From a checkpoint of a small mixture-of-experts model trained on Wikipedia: 7663 steps.
Below are experts of layer 5 (counted from 0) of a mixture-of-experts language model. Rows are named router (the router's row for the expert), up (a neuron's input weights, with its number), down (a neuron's output weights, with its number) and show model dimensions 128-191. Each number is 50 + 15 x the weight over its row's rms, rounded and kept within 0 to 99.
Before each expert's rows: a language model's description of what the expert responds to; "mostly gets" lists some tokens that are sent to it at least half of the time. This comes from a sample of Wikipedia text that the model never trained on.

# expert 22
What it handles: Middle pieces of names and words, especially is, iz, z, j, and h, e.g. pol-is, El-iz-abeth, div-is-ions, Krzys-z-tof, plus has, had.
mostly gets: "is", " has", "iz", "z", " j", "″N "
router:62 40 74 53 55 55 23 43 53 57 32 53 61 47 44 35 52 41 66 66 47 67 35 36 50 74 74 54 39 37 44 37 79 17 56 36 29 60 40 65 68 47 49 60 31 57 48 68 49 75 23 51 59 52 66 54 32 32 70 28 66 77 39 53
up0:42 69 75 61 60 61 40 43 69 64 66 55 50 43 33 32 33 45 31 78 59 57 59 55 56 41 67 35 31 81 47 39 64 32 78 29 18 70 32 29 73 45 63 42 23 75 37 68 51 60 52 53 32 31 33 53 56 43 53 52 70 64 43 43
down0:61 50 63 80 62 66 24 36 33 33 65 52 65 25 37 72 15 35 54 45 75 61 42 33 46 32 72 47 40 43 38 58 50 34 45 22 56 61 48 52 49 54 60 64 38 29 67 66 35 52 35 58 38 43 27 20 58 74 57 52 47 30 55 29
up1:53 37 60 16 52 65 60 60 72 50 37 41 51 40 13 68 40 59 74 60 60 45 78 74 56 43 45 70 39 49 41 32 71 72 30 38 52 85 29 62 28 38 29 58 40 57 33 44 48 56 58 39 61 45 53 78 43 43 75 45 95 81 54 62
down1:62 62 74 57 48 45 67 37 63 82 81 45 64 38 56 51 31 30 45 55 50 46 59 57 60 39 48 49 34 55 47 57 61 52 26 50 31 79 37 43 39 32 70 54 40 75 54 66 60 53 57 75 35 46 28 60 71 61 47 42 26 42 50 54
up2:21 46 43 66 33 55 69 20 55 38 40 60 44 23 17 72 37 45 41 61 73 84 46 77 66 74 47 41 43 50 44 52 45 54 81 28 55 81 22 34 56 71 68 36 52 63 46 48 40 80 44 36 50 44 55 46 53 51 48 35 50 65 40 47
down2:54 68 41 51 47 51 73 53 43 41 53 37 80 39 49 56 50 74 66 60 37 47 64 44 52 24 63 38 26 53 19 34 65 57 27 42 67 32 56 53 57 80 34 37 64 39 57 72 43 88 69 33 31 49 40 53 49 45 47 42 38 51 56 36
up3:33 76 32 55 22 42 67 43 32 54 56 27 54 42 37 40 63 33 68 37 41 53 74 60 64 31 65 76 39 61 53 45 44 45 19 41 53 52 18 46 43 65 75 34 29 79 26 67 66 55 39 47 54 20 59 48 43 36 67 54 56 71 19 54
down3:30 55 38 47 30 19 65 55 37 54 30 30 38 79 56 50 43 55 28 43 38 52 61 36 76 59 54 35 38 71 46 56 63 39 31 94 63 40 80 45 34 58 60 52 89 54 41 75 31 64 63 48 56 35 45 42 44 33 54 40 11 61 33 32
up4:42 56 45 44 38 67 34 37 32 33 35 63 40 41 58 44 51 57 79 54 45 61 37 59 33 59 29 44 55 56 61 34 68 68 48 54 53 62 44 87 45 47 57 79 82 30 52 55 67 34 46 49 51 85 59 58 54 68 55 37 38 49 51 37
down4:31 36 61 63 39 58 70 58 74 41 67 64 40 37 50 51 60 69 53 47 38 46 44 53 46 53 45 77 39 42 62 72 29 31 55 82 40 22 65 35 53 73 78 46 67 53 30 37 69 64 65 31 50 41 62 50 41 65 32 44 40 46 75 65
up5:34 80 65 55 46 67 50 43 60 63 48 47 63 31 41 42 65 60 75 63 64 89 44 73 56 71 93 62 31 50 77 48 80 37 77 36 47 76 40 50 51 71 45 54 29 41 40 60 44 63 54 27 48 39 45 47 44 53 59 46 43 80 41 17
down5:56 41 42 69 28 38 52 63 33 50 36 43 93 51 50 59 25 46 76 47 53 59 38 17 66 49 70 61 50 49 54 62 49 26 66 52 36 54 55 62 68 72 64 61 74 34 29 70 62 60 64 51 59 61 40 64 65 55 49 26 59 75 76 23
up6:65 40 42 66 59 64 53 18 26 34 50 37 36 34 25 59 39 50 72 80 80 22 42 30 47 71 42 44 65 74 08 47 31 60 42 31 33 66 40 64 78 54 63 69 41 41 28 55 37 54 32 51 87 47 33 64 44 42 55 40 76 89 65 45
down6:46 97 48 40 51 64 64 52 59 49 51 32 22 63 59 25 49 51 47 41 41 65 35 88 40 55 70 18 51 47 45 30 57 13 47 45 29 37 29 37 57 66 41 19 43 71 77 51 46 17 44 50 40 44 56 76 45 47 18 44 51 24 49 66
up7:57 52 37 59 66 62 31 40 35 37 50 57 51 51 30 37 62 75 44 56 58 19 36 60 82 30 42 50 34 79 45 67 56 26 80 40 41 83 32 60 57 43 43 79 41 36 61 47 28 45 70 55 32 30 60 75 39 46 63 56 63 69 29 44
down7:57 52 45 57 54 56 40 12 40 65 48 59 51 62 56 00 61 55 45 63 44 35 38 53 68 33 76 59 33 64 54 50 48 36 55 22 37 44 53 44 60 21 51 39 53 44 64 48 63 17 47 63 66 65 21 67 48 62 34 56 55 29 28 40

# expert 20
What it handles: Stems and starts of nouns about arts and work, like film, album, music, design, and pieces like art, writ, elect, offic.
mostly gets: " film", " com", " album", " work", " music", " design"
router:84 41 74 57 45 66 39 54 57 52 53 55 62 42 29 51 44 52 48 70 32 47 55 49 55 68 61 62 48 35 39 27 60 48 63 00 28 44 39 54 59 72 77 51 19 24 65 35 40 54 50 43 55 77 49 53 12 54 87 33 69 51 55 54
up0:46 55 62 63 83 71 66 39 66 65 36 60 36 28 39 50 48 65 65 43 30 54 39 48 54 51 35 70 66 56 54 50 61 42 77 54 39 42 72 57 43 52 40 38 56 28 48 48 60 49 47 36 54 32 31 47 42 69 51 48 60 44 33 55
down0:53 67 55 35 56 54 48 48 35 65 74 49 61 51 61 49 58 34 51 54 48 23 45 83 54 55 63 42 41 49 74 52 48 55 48 33 33 59 61 37 78 21 47 48 78 29 48 41 33 60 44 60 58 83 54 27 61 23 63 28 60 53 45 60
up1:25 49 36 29 58 80 23 37 39 43 69 41 46 60 34 61 57 69 48 63 52 37 45 13 08 53 54 42 33 47 41 26 43 38 36 39 44 40 31 42 60 33 50 40 57 65 31 49 37 43 31 55 46 43 50 70 46 31 47 60 63 40 44 47
down1:29 54 40 52 66 63 54 52 41 37 36 36 39 53 40 71 60 27 45 62 24 72 25 57 70 41 55 25 42 70 56 40 56 55 41 82 65 87 38 57 33 35 64 72 70 58 52 58 40 22 36 24 50 48 47 71 54 50 88 48 50 54 50 16
up2:39 65 72 82 61 53 65 47 35 48 49 46 33 40 75 29 12 57 67 34 41 48 71 35 48 31 50 53 49 75 62 41 73 37 50 53 49 62 35 60 53 29 18 38 54 53 53 53 53 34 51 53 49 42 59 56 54 31 38 76 50 43 17 65
down2:52 51 77 60 50 40 50 64 56 42 28 41 48 33 42 61 61 33 34 29 27 43 52 56 49 55 53 57 28 51 34 41 45 54 56 19 58 47 69 62 47 54 61 73 31 54 67 37 33 34 23 55 47 79 63 52 18 42 20 65 60 32 42 22
up3:50 41 47 36 41 66 55 47 81 76 52 57 74 76 25 45 50 41 62 45 57 39 30 48 85 55 52 11 68 24 47 50 49 28 45 54 61 38 75 54 48 51 51 39 36 23 65 60 41 38 17 65 47 51 33 44 84 31 50 45 24 48 34 53
down3:56 58 35 31 14 41 44 84 65 62 39 67 41 52 47 36 53 56 45 27 50 38 50 37 35 32 54 52 52 61 47 59 66 51 54 49 67 58 50 84 56 62 45 34 55 53 54 64 54 53 37 53 58 47 53 54 45 46 31 38 38 34 13 71
up4:31 67 51 34 66 35 46 59 52 52 59 62 57 58 23 57 41 44 48 72 32 41 47 31 27 85 45 56 42 63 43 74 36 52 48 43 49 47 36 44 45 48 83 32 33 34 20 70 42 60 36 74 29 49 50 40 53 63 62 66 65 68 52 48
down4:56 50 51 39 41 31 52 75 68 36 38 52 40 44 80 49 24 28 75 57 44 48 68 63 45 50 44 40 58 60 39 47 47 58 28 67 28 52 54 45 61 58 65 65 48 36 57 32 57 43 34 86 60 60 68 40 63 69 67 32 61 52 39 46
up5:22 45 58 79 53 54 37 44 54 40 32 79 42 53 23 28 58 65 49 90 43 90 40 44 29 55 66 47 43 27 51 49 50 41 44 45 65 50 63 77 77 44 71 49 45 40 74 42 44 54 15 85 31 54 40 42 55 53 73 24 28 64 56 48
down5:67 59 60 77 76 71 39 39 32 63 67 45 60 54 63 24 70 58 49 04 62 29 34 41 41 30 55 47 70 57 49 66 34 33 66 30 16 52 57 38 72 45 61 30 20 64 51 29 55 54 54 53 32 41 60 56 51 41 23 60 40 72 55 47
up6:20 63 55 31 30 67 36 43 24 56 65 35 33 54 29 62 44 35 55 82 48 32 52 53 44 65 74 58 58 46 52 55 18 56 54 23 39 57 46 68 47 14 51 34 55 64 73 63 39 42 34 51 47 40 45 58 84 58 63 57 37 55 53 43
down6:53 70 35 66 57 34 40 64 51 67 70 35 49 63 45 40 33 41 58 78 48 56 49 46 57 57 64 41 51 56 51 56 52 50 43 42 51 38 48 43 58 76 76 36 51 35 21 46 58 58 49 35 42 42 43 66 51 71 56 58 45 51 63 18
up7:56 39 56 73 55 40 71 21 56 54 34 47 55 77 50 78 49 48 52 61 63 66 65 38 53 65 17 61 33 04 62 55 45 31 39 51 33 25 14 39 48 68 54 29 32 44 56 63 50 40 13 29 58 62 37 57 59 57 59 62 48 31 28 52
down7:60 52 37 44 31 60 57 69 54 69 53 75 64 19 64 47 54 23 62 61 28 43 43 58 48 50 29 46 32 50 69 48 52 64 57 66 83 45 19 40 40 17 48 56 45 69 48 69 52 37 40 39 30 70 06 50 44 48 52 49 63 38 41 68

# expert 7
What it handles: Word-initial pieces or whole common nouns and adjectives after a or the, e.g. village, small, prov, qu, break(fast), sim(ple), national.
mostly gets: " prov", " qu", " station", " main", " sl", " group"
router:57 58 33 63 46 52 46 54 27 70 33 58 64 52 37 53 39 62 74 71 49 66 71 72 56 65 40 65 30 45 65 49 78 42 41 17 39 40 40 55 35 54 55 62 19 45 51 49 51 70 47 52 38 76 72 63 48 49 82 14 37 49 23 42
up0:57 30 59 65 55 48 50 15 66 71 52 48 34 34 13 43 56 43 65 72 45 53 65 63 46 68 27 15 59 61 41 12 63 51 57 64 45 72 38 43 63 43 50 71 20 66 61 74 43 45 53 37 82 49 66 53 56 70 38 67 53 60 57 18
down0:61 52 57 28 55 62 22 49 54 44 46 59 64 58 46 63 68 51 27 48 48 47 51 58 63 60 46 47 45 51 27 60 68 63 37 50 47 63 51 32 63 30 22 35 81 71 43 58 52 49 51 32 37 39 45 40 45 34 51 55 62 48 48 52
up1:45 50 44 55 51 68 56 59 29 62 78 67 75 50 40 16 44 70 64 54 45 34 33 37 17 63 47 80 62 82 60 26 58 50 53 37 43 66 33 32 32 99 55 40 30 49 53 66 26 61 43 59 61 38 43 59 54 61 49 66 40 70 25 35
down1:46 40 42 48 34 48 27 33 67 44 28 45 49 56 53 67 56 46 57 50 38 46 51 49 63 46 76 38 42 38 56 49 52 34 60 99 73 40 70 63 39 73 52 67 62 56 50 44 68 32 83 52 37 74 44 64 53 53 60 53 57 17 58 65
up2:28 50 66 48 66 59 57 45 64 43 55 43 51 68 45 48 63 25 54 35 47 28 13 50 53 59 67 44 34 41 51 67 39 39 59 45 46 52 84 83 58 51 39 60 39 57 65 55 54 42 61 54 63 63 46 29 53 39 76 27 55 46 50 69
down2:73 42 40 51 67 58 49 49 42 58 33 49 49 39 64 51 32 50 48 50 73 54 68 50 11 59 45 56 62 26 37 31 42 38 63 49 34 50 49 39 76 50 52 43 62 55 34 57 47 39 56 42 66 60 48 53 49 59 34 71 56 60 65 38
up3:62 54 47 59 32 67 38 38 46 60 46 48 63 59 10 48 60 67 83 55 48 62 43 59 51 65 43 60 84 48 42 70 55 27 42 54 58 52 57 49 53 58 45 41 71 38 40 55 59 42 18 56 32 53 28 59 60 69 65 76 43 53 50 61
down3:39 37 57 34 76 64 48 48 58 34 56 58 63 41 45 57 31 38 49 12 61 63 58 54 57 47 15 47 51 47 47 51 60 45 64 56 60 49 46 50 56 55 12 59 70 30 31 80 63 65 30 64 42 39 31 29 66 38 55 44 27 56 50 58
up4:58 50 47 48 13 46 41 54 75 46 62 48 65 48 57 40 06 53 61 53 50 41 78 44 48 56 45 59 45 62 45 51 78 47 76 31 59 71 36 57 80 31 18 27 42 22 54 46 52 21 43 67 72 48 06 73 41 71 52 60 49 43 14 31
down4:50 35 27 56 39 75 68 54 74 43 48 62 49 59 69 38 76 34 63 35 49 29 56 61 66 34 51 46 21 53 48 46 67 47 45 65 00 55 46 42 52 25 66 71 69 26 49 61 45 71 42 48 52 47 36 44 46 44 53 57 46 66 63 39
up5:75 55 50 56 64 70 52 50 53 51 44 45 20 13 52 49 57 63 61 63 32 51 29 39 68 53 51 47 51 38 42 31 31 40 57 55 58 48 56 43 45 55 46 64 50 48 24 55 22 75 59 66 33 23 65 62 38 31 62 27 34 51 51 27
down5:59 62 39 57 58 55 51 38 33 34 78 66 58 53 81 55 16 37 37 53 65 67 77 59 36 19 58 54 65 38 74 54 51 41 48 59 69 47 32 54 33 41 38 26 29 52 30 56 22 56 39 63 45 84 39 47 51 36 51 55 46 64 50 67
up6:41 36 24 53 60 70 58 51 39 46 41 46 40 45 40 31 44 53 32 73 23 54 59 39 42 47 49 38 66 54 41 60 50 26 66 54 87 48 72 39 34 54 55 39 64 73 57 29 52 22 36 50 44 62 63 35 40 70 68 25 48 55 40 48
down6:92 35 69 68 61 68 41 61 37 52 02 57 44 66 58 60 52 65 45 68 56 57 47 84 45 88 40 57 64 55 42 60 45 56 45 36 37 44 53 53 40 59 39 68 66 40 35 15 04 39 34 63 67 54 42 51 52 42 51 52 43 60 73 63
up7:38 18 53 47 53 72 59 18 48 58 09 65 74 31 40 44 19 52 57 58 47 30 36 57 56 79 67 39 57 83 51 50 62 44 51 37 49 51 31 57 39 42 77 63 32 27 64 43 48 43 42 71 24 77 55 70 78 69 43 40 41 73 46 42
down7:59 49 55 19 31 62 42 51 57 45 56 36 67 57 41 36 53 69 59 34 42 55 41 59 69 84 52 47 42 54 58 45 63 49 60 62 42 46 27 58 31 35 65 43 41 44 35 21 65 72 34 74 28 65 54 47 57 57 50 46 71 45 52 61